From a checkpoint of a small mixture-of-experts model trained on Wikipedia: width 192, 30.3M parameters.
Below are experts of layer 3 (counted from 0) of a mixture-of-experts language model. Rows are named router (the router's row for the expert), up (a neuron's input weights, with its number), down (a neuron's output weights, with its number) and show model dimensions 96-127. Each number is 128 + 32 x the weight over its row's rms, rounded and kept within 0 to 255. Numbers have three digits each.
After each expert's rows: "gets" lists some tokens that make up at least twice as much of what it gets as of all text. This comes from a sample of Wikipedia text that the model never trained on. Tokens count by the router's weight.

# expert 66
router:130094128140090085102107104155183100166130086134144169100169065145084105104130117120165146095150
up16:166076130038164112205103081124145125136099082083188083134191080108099070070121185122135100128148
down16:129160120133149149131105160170119200124217165155176121104077168140117106162091168122143109153162
up17:156106159108125088172098129122030109201102131157121123119127152099112092119148099175129129130102
down17:128147115167098153129098143187105186121154172139157098143106099167074126101162071145108108157140
up18:111098180130136169119072129132067092134140147169147095113148137102081043134134129140113170167156
down18:135114125150092180138158134128080174095164149132107082125145116091148188125102148135105169190122
up19:149119107141116177167131116074141112143103153093141134114139085152186130054147170133119151095062
down19:156103112166145082163151159149153120141159147163146100125188136148141155091146140100151132090205
up20:116139121138084125120111099091095118165104085130145146130146151131132099124160150184159213107107
down20:099130122146087155115137128166121161204131116101040134088103122093076140129162174111113154157157
up21:115090136119107120106168129119129109154106175147157121148141130134133095111133183105109122119112
down21:106144135062104113119162183114125228174147133101169086167084099136133171147133122100126142128167
up22:127141089132116094099107128085155190122132136105222113131136116194115099145134124134164115127115
down22:123075109109130113098126126162163133136088086154147133136161156131137159166122147152139117169147
up23:125114159149147122097088152104140155188183102104133151136105149143128098118130066215052174123103
down23:113105123055199135127105136167180162111079146166142116142163102153106132157120156176131165122078
up24:115114102170133081135138104099102143106062092102153120149112122186116137103150135134082074214028
down24:135066185195160128089090077135145156100126206072144127113163121157125145175208116097196099108127
up25:089113075118117103083120169111128154141170103107136138132177152108109124134171138150119176145149
down25:095124075182087198111111104090088150141099169096094093154105175105152090160073150053128158135081
up26:140116103120190161116136111162134122148142136125118108139154105074115110107108136119190146116094
down26:123083089122146099146128133218146105097140145120085125159120108139115176092137107142168053144086
up27:127219088149119154127156178076161135137150161155139125100165114163144144074141184176129052128148
down27:183155127179095146125162122096098145106046137110107167177100113158076174118151123089141093101140
up28:144160153130076104095087139208134141113118136093164136195120082076146120098165153096164147179170
down28:170149115109105138120072115097135168125119159084128180094177078193129180070122149131116134136129
up29:085100097127102137139098122149157202177164128159206128132121100104122198210138110107123150060168
down29:138157134141084127071117114071187201100148144155130131142116109138134141109121066157110117149101
gets: ", ", " in ", " ", " In ", "In ", " May "

# expert 75
router:176143105108146166112161164171151190134136144118196085155163072150141105165126132100154074092108
up1:127143124116143095129126110142120097137176141134095096126132111112122129177130118138123111162080
down1:155110153130154101165143140102125140132127136102179108121096073128118075123146085071159072218087
up2:091062142111090118147120151116105110182124138189165126147091110171116178149128083112160133162134
down2:066171099126147129098155167129128131158202107153128098123168095145078105128103131126123144142104
up3:036141114115150104164103130101120169127169149089084134072132176207104117125118133125130136116181
down3:140120131148135133185106157103132131199093133115055122212151091166120175127120121118172112089148
up4:143117147127092190119153088132074137114137126148087099080122183125167133172097161181145110173123
down4:167099127116117154156098100079175041073136128159086096188105124118168110133128129100160163127118
up5:095068155189136141120081161136148113097120169093123052133116139109107158088113124167182061116147
down5:141168152142121189106123134123122127092155143100148130123172122131087128147108189102131071096099
up6:170148155144165149131098116220191056096112087125175079163138106138120130177081127111112133102115
down6:105196142156192171064134162132108176143167117119129101137139081136173119092151143053100113132105
up7:173092134155041133127128158161204169186124094090147104163096081113149104095093107102156127118178
down7:206054150136167159164114076165120075074105145162120109144057137143126126156086143097127076165091
up8:138127177124180093078155108129202107114097143101087099099122092086082147106122161131187122086145
down8:142124107161079153169168188162101143132099150131154125116143106145146119102157150125165110097136
up9:163124143165169090126142123146172164119197145103144196142179130168110138122183150146154112070129
down9:087112148082076143104112136122121136108110142152063086181101063071189150127152102156127158129127
up10:144099149156132112111130153091165163084129100110143197115133089128191108063121115138128145060087
down10:131120087131170148177103119133143091171089113149107091141084176140113083132142081138131105059154
up11:162136169121178099125185157152101130176158129139149097058139124179141105133145064151102076134079
down11:081152094173157139174135128177127068131124119145106106125111133092123101085090110147118161048162
up12:133101134108138146132113137115215099129098130153089123127109147112119166198110121135168171186163
down12:192177154154187134111186109148122177107139144097179131095099159117178169125099174088109135164165
up13:204148110118172119165083154138140185128132134167057206141190112212083122169139131092140137092117
down13:143153128184216116151174137133151157139074136113142164139081081112148134140038096108121102159146
up14:181136138144104156105089103153088109121139095119188128102119097137141089051124088152149114106100
down14:129117110100100136120116169135083105176057132097132159101198112133100201057173118109173095121114
gets: "0", "1", "3", "2", "4", "6"

# expert 56
router:121145176126134140138121154175133091128111052127125133164153208166128080115143154115141138118095
up0:087117117088092154174105130173096149147122079117127071150169174191170115111097058141120099137085
down0:144104149100101102140142095086065144125155072062125081120125107148118115172134122096181138113159
up1:137126167162164118132155136151120091106095120151168134122084191108149140133157181168151113146035
down1:160151114113142125081091148110145088142188159125100080131120085121102115101114135098154156130132
up2:087135180155131163149081091185159098142165081136150129131099176118155120103100128188179145142072
down2:111107107100083147159157089154165152138139078102118135135097143103146126112091121104045096130130
up3:091188070129135092115081100116117116091111083130126074115116167085131110113126095125111105116098
down3:168170121093160128156152158075143213075112126165116177175163098087150086160080134110111126143088
up4:108153184104104169137146116140151172156147085124138065182099154168130081138145136158131183109162
down4:114154139213117091080211064168116132169105148109139136134150108117114137083075192125144147093164
up5:116131125088124126145115134163100196223139108152107192103166135096119134082154209104137096125110
down5:183168137108144139106117117161163099085148171077076112108141177106111127124114158136171076113124
up6:117145112091163117103161119145182133166146115093142122152136141173119101116164081192090123151126
down6:128156123173127106087195076116160123141158163101148110137188119132115146111163141179187120099167
up7:077131144144179071169090111134096101100138121086149151107134188139111113107154137168106145176114
down7:082071125107127111130184121113094187168124075106136130101106140108128172130109105090087162119141
up8:096151184097132163091115147141113136139167082151137150144145103121174147046115147108170125171110
down8:131126106127071172115138073113167150127093106129154077228061119133111106144089173064127126088110
up9:164164142123138109118171151128072153177088098130104140180135137186175120092077150136096152102078
down9:122125098128096099091171172152131123138142126152161112126085087106172148132141080105081071081096
up10:147126081125107106155199115128176120096145124142157073138130083106156152029136141152128087044197
down10:134111108145159139131146099149148111160112052115138092091155108176120161163074109117119130083103
up11:166156160178092126122122057172142176090110142134153220131111172138083158151095185095159139114221
down11:139132096119151086098094119211133169132138146118119129107157089123109104179131095083118102120132
up12:103186139131102134129116147132181114109154124114173186162176126090236189145156143122177093095119
down12:192129117178167140157145067115059158093061060131133130131145095139132225079142125127091080131094
up13:107145144108107153148097097091172154128153091154153120087127147176151087100187121181167187088112
down13:152146126107119158153138129126158127137147143113119108070121159103125154090101122091097145182123
gets: " and", ",", ", and", " or", " and the", "s and"

# expert 7
router:089098128132180093078161111176090135118072169153122159107130141140081152112119124090072123211094
up3:174141132116107172093113170080108132091147138127174141068158145181124107115205177144048152108126
down3:120160172129109107180141056112093133162076115123101063115164101106175196133120119157111141135153
up4:130146131175110099119108141153107075182140117085140120147124194097126124138153167099137174131139
down4:178178102164096100128123086143168151135145138137150119143065120069171135084142122131149067145167
up5:167188161152169067153137182218136097145146160138159137163145085094138141145114073093112156118091
down5:103116110079092153111147106124114166134088147098207112097109132200096124108149210088168110219116
up6:182155155165133099118148086126130165179157073113196176142166123125123088113149193119116107158111
down6:118140110074111100092166092162173176115143116134137155087124126115150140163105099155086133154179
up7:109110096113116118174087180133074130100140184131136155130106098116139122157124095112121117103148
down7:068134124141103144180104098128103108116123124112170090168047105141137118147145108088149161157108
up8:202132177144109120104172109096147142140125081094114178117142129138116155122112157122133138125197
down8:100080114064125135140112121098099145084117118085084081092125125126140103144178139164141144114138
up9:206129166131163111087150137165090135159168111112173058182098091139094195079169132119134168105122
down9:132091103096126118109098174089110129124206171173144135195162166137134154131131132163137102126172
up10:108108175221165168101104179139125076143104124125181145071138150146152155118110106139100109110128
down10:148161096172168113094146152106124103134128093142132146127180083093134152054105118163109144071152
up11:158104142129124111103192146156151077135122083137145082187159152125150146186106184120150181165101
down11:090092124086112124081191177147093123124162205155139118146175140143127091127161146106110113153108
up12:145115206158153180132152131102090140103112182160131108123135210164137157117090118154100129172067
down12:071145197117102102131151177188164127165166107115179135092151108120121146177132108122113119123153
up13:106113153093129104159116135093138147126136166193099164116161121153107094111087132143121164142166
down13:117138142167127153106132132116079147090129095162142084087094149130090120136038098120144187110122
up14:141132159108131156117093106128157158175115125170115147153101135066117129151156105140170143128154
down14:110177075148119159181162136150095152104149114091180118138107157162102124118126088181160120166124
up15:073167144095110141102166133137131162148104167216138119124124191151165141173159096157082164126096
down15:133133106140144130088137120131186161181095098076169152135116081112146132093084059172152176136142
up16:114109176155087117117102147086083148110106053122117086188110111111133100101089178143125130139084
down16:190109086132136148137110136120103122108120105089148127123055223065133134131081114116112098080115
gets: "000", "5", "4", "3", "6", "2"

# expert 36
router:086199150182131167125133190153096157111110091122134163146099160108165121122143119103110042131188
up0:107090152102119164135097121110133087097185103124116131114120046158140079083127137139185116082103
down0:181145144171121146105147163128152128190077062115062121120144109176130146118114161108086197134118
up1:132137091152157157111138172134073093118169160119161127156136099136189121154110125165097172148105
down1:120086139172175163147132117081127092168128136084117138193088089150122115163127176117141105124097
up2:139154177177130161106151153165151113179156141128132152124174129121195158111137127131136119130095
down2:158173141152127119121151168080190128115163135138139075176105045113125139101156154138141096126146
up3:145134161183129155126126103152111091174113113107107103111120164099101109174130150149141111114125
down3:070124139124094152122193113156120149125093132096132153216133141065113144063088119059213061030125
up4:133154146167133135192136135154124135104118091136129110108155104155088062143132136211124070063165
down4:097155148134116105106160087114126085172086118137110118109157163196207100164117148175206161176141
up5:144163117159083114109076137140099165128148123095125107051153167170101106153119156142105066137131
down5:130082104151105177112120155147125163155114150093120157077073139071131117120148102066175170117152
up6:121195135114124151093100159140104137122154126139157099116130148126125112109099198145194128143133
down6:132099176103117117130128143089091127122078170085163146076055110142140122192035122186174169104156
up7:085141119158124149124134181125080161192137137143128151110132145140188129128095109209122141140151
down7:182082090148161154177125111173200110151098104156131111156150085131133108116143128139126170060124
up8:137092148115109111095132120133208136125106104157178048082170102164084135105093110129164088146106
down8:169129169081114055105108120133142121160114117126099175105121146107201089140092107112137143119130
up9:147149137137094084154105092123110150128100082125162142076137093120114126067137073136126106090064
down9:145158117122099070092154134097157137095140139096123091111137127144146107114188090151129170149165
up10:143138190050128087117130108079108091097190106145154093122109195127150081130110103135135131117138
down10:154110122152153091081092111082141105126117173146147082144099064128121135131143131131106177088110
up11:113118128137162121120117162133164069106095132165129145145083148180158181146115074157124121104153
down11:138122103144094131104103117112147114115124140168163095116094134123091151098135105119144091085137
up12:114161117058139080111133099096125170164076078139120148127158129152127147177114130156189101139181
down12:092154158133123116140177158152151177142136120162150123091156122170137118107154078118174143053140
up13:080134065156110107167111105116130168102179092113166109137152131118110117155119153144114112091119
down13:164139125089076070109106112122151153107152060191108149164146086137100090114134114128162149166120
gets: " to", " can", "ed to", " would", "s to", "ing to"

# expert 20
router:178105061079123075117110114151115194138148088078122184128144162135142131120099114134065145153090
up0:155128137083078145142129154107143129123119148084120137143200113211129114135042118087222106101098
down0:082102136155149065209101111219150100140080165113144074123118145144141142129130112120110123154100
up1:171095103127130152111179112184078137121165100175142089120148119140118141122093187177125130145101
down1:124156087071170178151180125096133129149111172101158107161163106153153109173110147167117179125096
up2:114169104133142114197154104106100150160124128075157115166092114144138115082091172132100117096077
down2:071108116120117171135097137095103105068096145127094055112097071144120085158090134114100044118115
up3:096195113104163114090124198122099103157096118107179075103097169131134133109180149205145142136080
down3:100117142132171148148135132157141147128085143114129130108157178095123116134099071121121164148090
up4:201117145096135142117194181099186100143153117104122125122128111137120118107142075136125129156185
down4:182093117146132148147138181195184146122129064134104147086110055106131154096097156130161084125132
up5:081107127100115142143092098085090106152154124185146128081071162142115159137111122206110131105125
down5:144112116134100166067071110120189101153132142121108146149141106088176154092084124115174128119164
up6:170235132101063150100167133079144139176084137146081155062178112139131112143109131138099155097186
down6:158076106064130130115152167142117082182058128128155057132067160123143142148116109106130091106181
up7:164164124121114110145175106114171123142137082105130131074196177159118172110182163133153139046094
down7:152204119168137159097126173132147128060103098129121082120190108160113149094150142148144094089156
up8:193102078125110125169163105157112108178156072125089148157159179163136096113087134183131104169100
down8:100143049099119147132104129106128157094138121147135135164165081156107148141112157204126162164128
up9:110133137188104139181086156133121169165130140114120133161118141167170119163167140128128172135109
down9:159133133167134171107214161125132172189204072115117169195094111160123159102139154157134092155123
up10:149084089143151131146095177117149104120156135220129083136093113134111166110144094157181169076175
down10:102103137134180120154133197138158126161151138120110107136101088140119123054146129125122159092134
up11:128130160089151114124105154092135083134158162062154192152174130147172119136091149095094112122146
down11:121197129162126137156115107061067114123141165127165124133198175095085113093073159142148108146110
up12:114121158188142074091182156118158160106112119130195086144073125146100165115158100096119154135164
down12:128104135175122109179143133181090117152088095152113144103129186115195077081126085137127113143102
up13:187116137129144139174110171181120170116162123135163152122202169141193121152115067132101083109087
down13:159123174075151124133154121116129085191188106126147082106116114181097112128092185114093065126140
gets: " as", " –", "=", "The", " as a", " as the"

# expert 53
router:146104115150178140107094115115146161121098061065096151097115116115148105102112145123175132140067
up17:096130132175122136119137117120170156136078142153122182132134099063161161164116134124204198122119
down17:160169132038136099060152144096117136167172153112124094189179103134151131122096088101133120102121
up18:142109168178145111143152107154174084189101144179066109096071158213111091079139092154092116098103
down18:108163070085102215137136106144178077139100168145126134162125171062152160177116146128140102138111
up19:155177102117130125139167110144145137077064087071125081181090124138139161136045152158139139156113
down19:096167143134150164144136161148147097141148134125106141147146112079164060109135164115122074103154
up20:162130140143129080165158105084138128114085107079140082100148117094138176126092168148165159115106
down20:183095124071096065186125128099146153108169102126129202140130109144142119111174144026129155077188
up21:115100115115110136180113099132154147107129155102126159123141147114138185132142169094095110115192
down21:136117089139104101110180134172128139086144106146118120093157128110098097104090136164133129085123
up22:096099127121120142213140147111148086121126095117114113165150108171148148131089076140105141124061
down22:139119089121135128105159061149148133138119144110117124124110050142121095112141164143146168163192
up23:111152139149109100131162144131095131123124118092129101170062129107164122174077134153147144144142
down23:113132151137124130176128113068134107111131117102143099137167128113100102226124140069127139088151
up24:087147119192111149064151129089091136091131141166116147112103132142149123195110139110166097155165
down24:143132148129197158066156126148124163140133141111126133145128075163171079087154092134101131148127
up25:142122093098144101180153146161224124094216074107119129132127121119121195212103106180182113102141
down25:142143110087101065122077166104116139142197088138138133189225135143111151094145094117128106128146
up26:085128131153099110113124126144088167127074132103136159148143128081137111120191084105147149150067
down26:155131134099153094094105176128107141090143136068155159143079177113131176089178131118147157128131
up27:145075159164135132155165158121165107170184174121140110126139129160087127141084112130148187114084
down27:181104119115110130090131126092153134191149193100140119161149102185102129136153174137134130139122
up28:129168151153125168173129128102135112134135074111110139146204097083123161163063114166160140093066
down28:100080096158116123163159145102064109055133085115122173097124131186160112110162162065121120131130
up29:076159128142115166154112140147153107166156129124157153090066164109091166144101170121128114134112
down29:087095143108197145094162086118158162142133115079143214095117122116129114114107173176094134162104
up30:119150156155114101109111099122060139144092154147172184138048148153129101122221072100162157146123
down30:157085117187106145140096163178161153077108121105096155123147080120153130178122059143149145118077
gets: " ", " | ", ", ", ": ", " in ", " of "

# expert 47
router:114065107234133158111151163100111106119128094184119124106156156115131084157084103096162097120133
up4:096112166143078091127089165157143105179181135176206119075110159186127099091114131150139158122107
down4:126167094118133127144134120159152204096144174112110163141165107131099113137092103150091089088103
up5:096143099082121105169090105107179118058079129088143120085151105162145214195114145120134076115145
down5:151125157123112104158114121108122119098168105114217112116141108121150110108111090054122122138173
up6:169114200136102153131108158126130057109152064161119118088122117137105098129140161144152122172090
down6:166118057133155091161099153120104149083169136143095174132151069112132146073117153092124140142105
up7:135113120138150116109086103119094195120141144170105166083126091096195108137128154159113159098156
down7:148157171145110176099125127092148151067067225140115081152128100110139157153076136160120088098137
up8:211135186115148170104123122113119099177124121154111082136137118152231137148113104161111110138133
down8:084062124097155162106193081114125119143117158165086183111135148144117062170103152119115159108137
up9:129147146137132122189144136120175113137136118138105111045124107076125098138143078135178147141111
down9:068112105126155149100132100132163168069125131092110101128100082083145066061219133173121136092058
up10:137119154171081060107144113139085145191111129185188065084166185148133126082140098223177135137128
down10:172106109174097084179117113102098155133100145092171172100130084129129125155105128095146133078148
up11:144098181132134120136194128041127115117076078073140097112070164135090092160124182121180147136127
down11:091122104144105134112176110106133173140065117178183120050129104123100146128159176060170102138156
up12:140184096146061090135103113197154119095113176173133128122147192137165076124064117174138152095131
down12:066150100109094084096147166128158132066121110150099087134119183181135114166088134093162115073145
up13:118163137115113162116082150137201156141117089115129134135117125179228159122111118092114123128146
down13:120225140153097182096130190228195141164169190180101161126188163089159127114128090131050072127110
up14:042162123050062132142108092120165117163134125112092189052064163144102142118189137124110085127150
down14:182091126088131175143106182160189107092092100180133156146098103138172150107114117114149127136165
up15:104120154140066139126118143129080119098109120128124053110152144146101148108147129073124106130130
down15:078199109128134178139175128140156155175136095146131135211176154163192174146199154097115111105121
up16:170148151159113070092096178124135230124163142103158154142133113151105147125151118125107135193126
down16:203136184114121131169111120192142145165123099101164105118117138145182132128110092151154125172169
up17:144131176131084127143145164141096132094188156171160129168109189183124142138110099121151171135126
down17:029111084139170207154189136131103124132083150114177063090070118113087108138131135103138169149114
gets: ".", ",", "–", ":", "| ", "′"

# expert 79
router:162153149166098091149127135138151128141125120104148158110188122152095105160158140074164090074133
up0:091147118081072115157123115190171114059112112107082161118123157163114210116187148111178060138165
down0:105104098138108127151096141160064130139058146146174101083111111140158162098129159081173121116127
up1:136139164151149089130105152174080126148077159163170152146162160159176196144167132071126108139132
down1:155123102112119195144121112176091111123165108166126120176129141136098162164104121107163120124127
up2:171126127144083169093101173148115134235118219157176119092081192160165134097144063163087135120141
down2:192153127133194131192157152095132158149160140116150143130112131107133121138085117140103151128197
up3:085178102113091136163122179163109121134164110141135131130137207146123165111126167210141161183133
down3:144122135105123094136232132123112117108151155118112183101146125163154149124087150197100162133155
up4:140119113099116150109097228101128158154136208105188115149120135091145159065140092124142162101131
down4:135086108143150066082107182091146117111132161101126121054081177146084112137127151079148089158166
up5:086129139122056142188107176181159095135140103136122153097131114175160134113091160173109101093180
down5:096111129129114131161155137130084173158136085104052154167081123147161162102125140104172177156145
up6:166102087100116143149179203138155098125124159165118129058097168174154163190149131171093104119136
down6:149182108185112175157096114135072188119108089107153105130086117116140115115127162103078179129126
up7:095117198146152175188084108168077140199175158168162139171108160130168140112198116159147095164192
down7:146079109072186144147107160077128164088158159121174170144146075178165089102062122083191069089156
up8:197106180121060113104129127171119109104129121085096137129119163150090095089121148123115169062160
down8:136183139176184138088180166157139180111143086093094132142165110148113152168128130096151136130132
up9:126081078119114153166140126126192146124101081191180101110144064103157090108137120107161128111205
down9:087123137127118165145127162169135159149160127042163172144153105184127138085119114100113131058147
up10:187152105123117121147114112148132142090091122081185097132117117118119092140167130162148209109159
down10:076134156179125098179120106093144134128122128136131142096091137139073139134137111070147116174130
up11:104117146210127170143132158130110124152117161136214165122056190166165091111109093171116135161086
down11:177142160074155091117149126151147149092108135151101203141122152128141114132161132093212097089112
up12:205141171157148156156196120115140074138125110122091125126172136152220146094123133127131104094079
down12:115135124149146113158181154090099130112111118152079106145110088166096100098200131134079106169150
up13:121139165104068079146085070152154090092125136117118147121136127156114123147120212124180092141114
down13:104103124069106152102169131146132168149163167167130085113153129123134098098118166136110130131137
gets: ",", "),", " in the", ", the", " in", ", a"

# expert 68
router:150080110110130160106182086185126085140133151141142156172106202130082145157159105112128116119095
up0:097112112152120097149099116146176146102142075121116121080160115121125100137105152154140085097170
down0:131103093134165147168175096161071128121110129164128082095057153138092171133155119096223163127119
up1:131130184131099091093102148118138162200159162144145098150136117101122102151133197141128112048120
down1:137130166100134157101169178118142142145118139148139095154155165138120161106140120128102142146134
up2:094143144110159160166140133142090131137158133139207170165083139140224117208149143112116132079115
down2:148127124104086123158099173166172075130087136140143136155073155115126102136095208052139105110169
up3:163103171163141149121145091153161108130139161165132102101181128217137115123134087165085103114103
down3:193142135155151119171131189073094067100135122112064046138091104068109179147080154122129158136154
up4:109122098136133136056153181140115090160132164142137114121102123168142089141186135123140122148105
down4:120135125068121151133103148095166134122117188060108158093139129085059109170157140141124122152145
up5:146135138128051124108113110148144111151150037073151120117097107151149178163097145091122166152164
down5:112178113061136075147138137119121111096105156119129067156129156184100148146125093103070150140097
up6:160124173151081167147153127165130083128185194089213169149133159164196112103160132110092132128101
down6:107150189122133164120072124090152151161101139175133154169154137132242120113101192119107126125100
up7:112113116126161167158078082136138094122126105096175083118109091116099114159075091095140120119167
down7:116135115104135127093116159153185187164128129128034162116126119181116180124122104163163138135118
up8:084166087134086099166157155103123076125111172117134143156169138166192108133127119160108072138138
down8:119082092129140180160146102169112112111039156167139048152105151136162180124147111131142114124120
up9:147156115107078129172072110166158123137109095108146128058190131187141125157103131103100081142135
down9:115118049206080091183099105166180100119179108074108169161102113103147114163102103118136044191119
up10:148082170128116086109138176144104118118102093165141155123083175116145141126114083130132134099136
down10:142094144115107140135122138165171146112144109147137221089156114121095093112144170141087103140135
up11:153142140115186057115097121127095131110139140145125107132164114205118087128038129085139132134140
down11:112140082171160132143160209102123130080112110115133100084091179214199118128125220149174128091200
up12:103153117149104129125107153120090094160144154125143143103199105118153095090098123116237157094109
down12:146130184070107118106164148126143061107133168163113157165101129171164182114157083160131049126188
up13:123140149100093131111138088146128118102127158091089194134142164164135138155039152172119149126182
down13:108121094140155113072142111141163117159190078119117099076100099088145066115076146169180158103150
gets: "3", "1", "4", "0", "2", "8"

# expert 49
router:107123140085100078115141127113141164120142122086174203112143062146113088119139167112147111138092
up3:094153170164081127119166127120125157137104080144078089155106126144168135089106148151131155162153
down3:152124118123128159108116108146151159126071142192126097120077153074119155115146073119151106154088
up4:155083161063137137126038109145073156119120115114136094090126138125107104147161128110110113141115
down4:118118182023123119158086143133132185130120189122124092097104116129133173158168147196166110129182
up5:148128143072115145130139156094136135140125175054099110109128111168159190139090150130147114055163
down5:117144101122141167194107218177111200162063134146172136179094094083145133106184158120126162124097
up6:161167134145137028087126049094131133092068139135154136099167131132103097076091180120138149096075
down6:121167126083135152148084167157083148106111161128108108141126122132141113131190132129150080102142
up7:133095137120100145168175178134190145124184119113121124138088134184114125140144129167084089189138
down7:165132168167128119140213171162162159173190140128135164109075113119133172121074078112134093122142
up8:134201110110156148113119133148131118139167110121115142122152096119128182122129096142110161136116
down8:131081143154123126119172114133115132178071128023199154165109108106162122082154135105160086151112
up9:139125125096170107098107126163159195147095078149174103117123131106212202096126132080173135098143
down9:144129122138080121127133077154121170104134148210086095092107129136127162053124098138108096135145
up10:075153107095093136142114090144164171147135144101164168119157172133127143165033145083129176123170
down10:131106141110169157137140091119114143142125161147118043125146128155120148124102148177136163128148
up11:148121136137125115162175097159193095110172100069150100099162118151197113161116189154126128182115
down11:166128052143144137076131140157092123148108148148111101159121078116110151167207145119127065180187
up12:139112163175135081111073099172102195096131154190133121161080114073085150094133192108120132080161
down12:103128127106146152140122176135157125131132185170195123083096165156105122165129161100124109153101
up13:161078090136153053107133155192151138141073060107076112068148124149114074085069144148181134223131
down13:109145090099111137155140181110039076125117145092134138129073071102086123128127148162163093158127
up14:133167104155110092103038119115161152174125125159163152154128113150157110149145074147150103058138
down14:121135081144097127125109113116141143175124125110122132190100188151067148115127153081112113102091
up15:134163138158125145151083133125182096143189120145166147169165205138083127194096074173156123140121
down15:117164108153088086132159125132111136130089139098173117136122148141118142162131082124146142099169
up16:124190145116087124127073142114140181146120058095122155131150099045117113146138159158140108160111
down16:114141128153097142154090124135167165122125106119090143153101157111125170054147226088170124088127
gets: "1", "2", "3", "4", "5", "6"

# expert 24
router:129105078159122192146074143150101078059195174191104131141161159135105104085117131124095084170113
up0:139163118105142163101095185108134078137122117117077158174170151129168084126141102135119122105157
down0:114099111102162141102164146148073156163119183133142115145108095138122113133171094151172098139156
up1:102123140075138095128133107075103101126107119155146153127111093131132160065172160105160149107114
down1:119115141094115125111106145093189092147103124109141099095161122149223143167176130135192174132113
up2:078136149111161138139142106138138051119119118113130059158144118205138138114155095149162125082081
down2:089080098176057146116149154100053131126139189140090108192075146078104143089149156103131121116137
up3:123120135109103105094104136176202142205114116120112063132083110101173150101131164105146172166192
down3:145128167171085112090133096145139149136126118126115098168093104145184161074136182097166178056143
up4:128126145122148121129133149102128075100162162163137140152123168121121120142114079163135147087087
down4:154127160135149107091185141160100164101078123215164129062099114197092136120098130108177095118114
up5:114159070106160151149067077138081113098162107192132148160124103153114102118040096124174145113085
down5:131189056110130165089138137055141163121070097093114135203053200116187111104066134140144103184143
up6:121126129132125161104136118150149150161148138131108108130132180134162116124135103150155075120092
down6:148137098136111115135163121138107151152147119089182048102062120126078148121160101169153104143119
up7:161167135144192117126146099107210154159128150152132148141175179083132129116055138104137179088176
down7:107120165134100124085134161124142113174154204137171114070151098163099147137176093104176047062109
up8:080203104099172150180175071137142107088149133120110138130081152173101130127123117115158115103089
down8:126118198157150078090149103108143118143143090125140118156133106202149136153127097138100146119137
up9:080135115121066167079096121105135117106185123168087122113126123131174101138090128199170111101094
down9:137127132129131126105121173099019155096147110105112138161166135148123115145121132124225164111072
up10:152128125188120133188108112167122123150137081145136135114117103144195094098177141088117095166166
down10:097117103159103100144087143145114104164126121116116174159090175135150145135147167158149212161136
up11:134106130165118123173135159184148083154095099101127132161110143161143098106122153085126119167156
down11:136054103131177094105087115129144123184145066104122145113100139080148143103142185184153167153181
up12:174101100126099121114143158160198151176104171078073138160137146071182137159131135109143210123180
down12:096130141139152106139144069078144172124136124160105163162123109153182113093179136214128122120156
up13:193143132126060157102100156146093131159109123154088183116126091147105085127083137144162149124149
down13:052105120121170133105124186127125142177120147144125129104147109203139125158089158103169122171074
gets: "1", "2", "| ", ",", "- ", ", "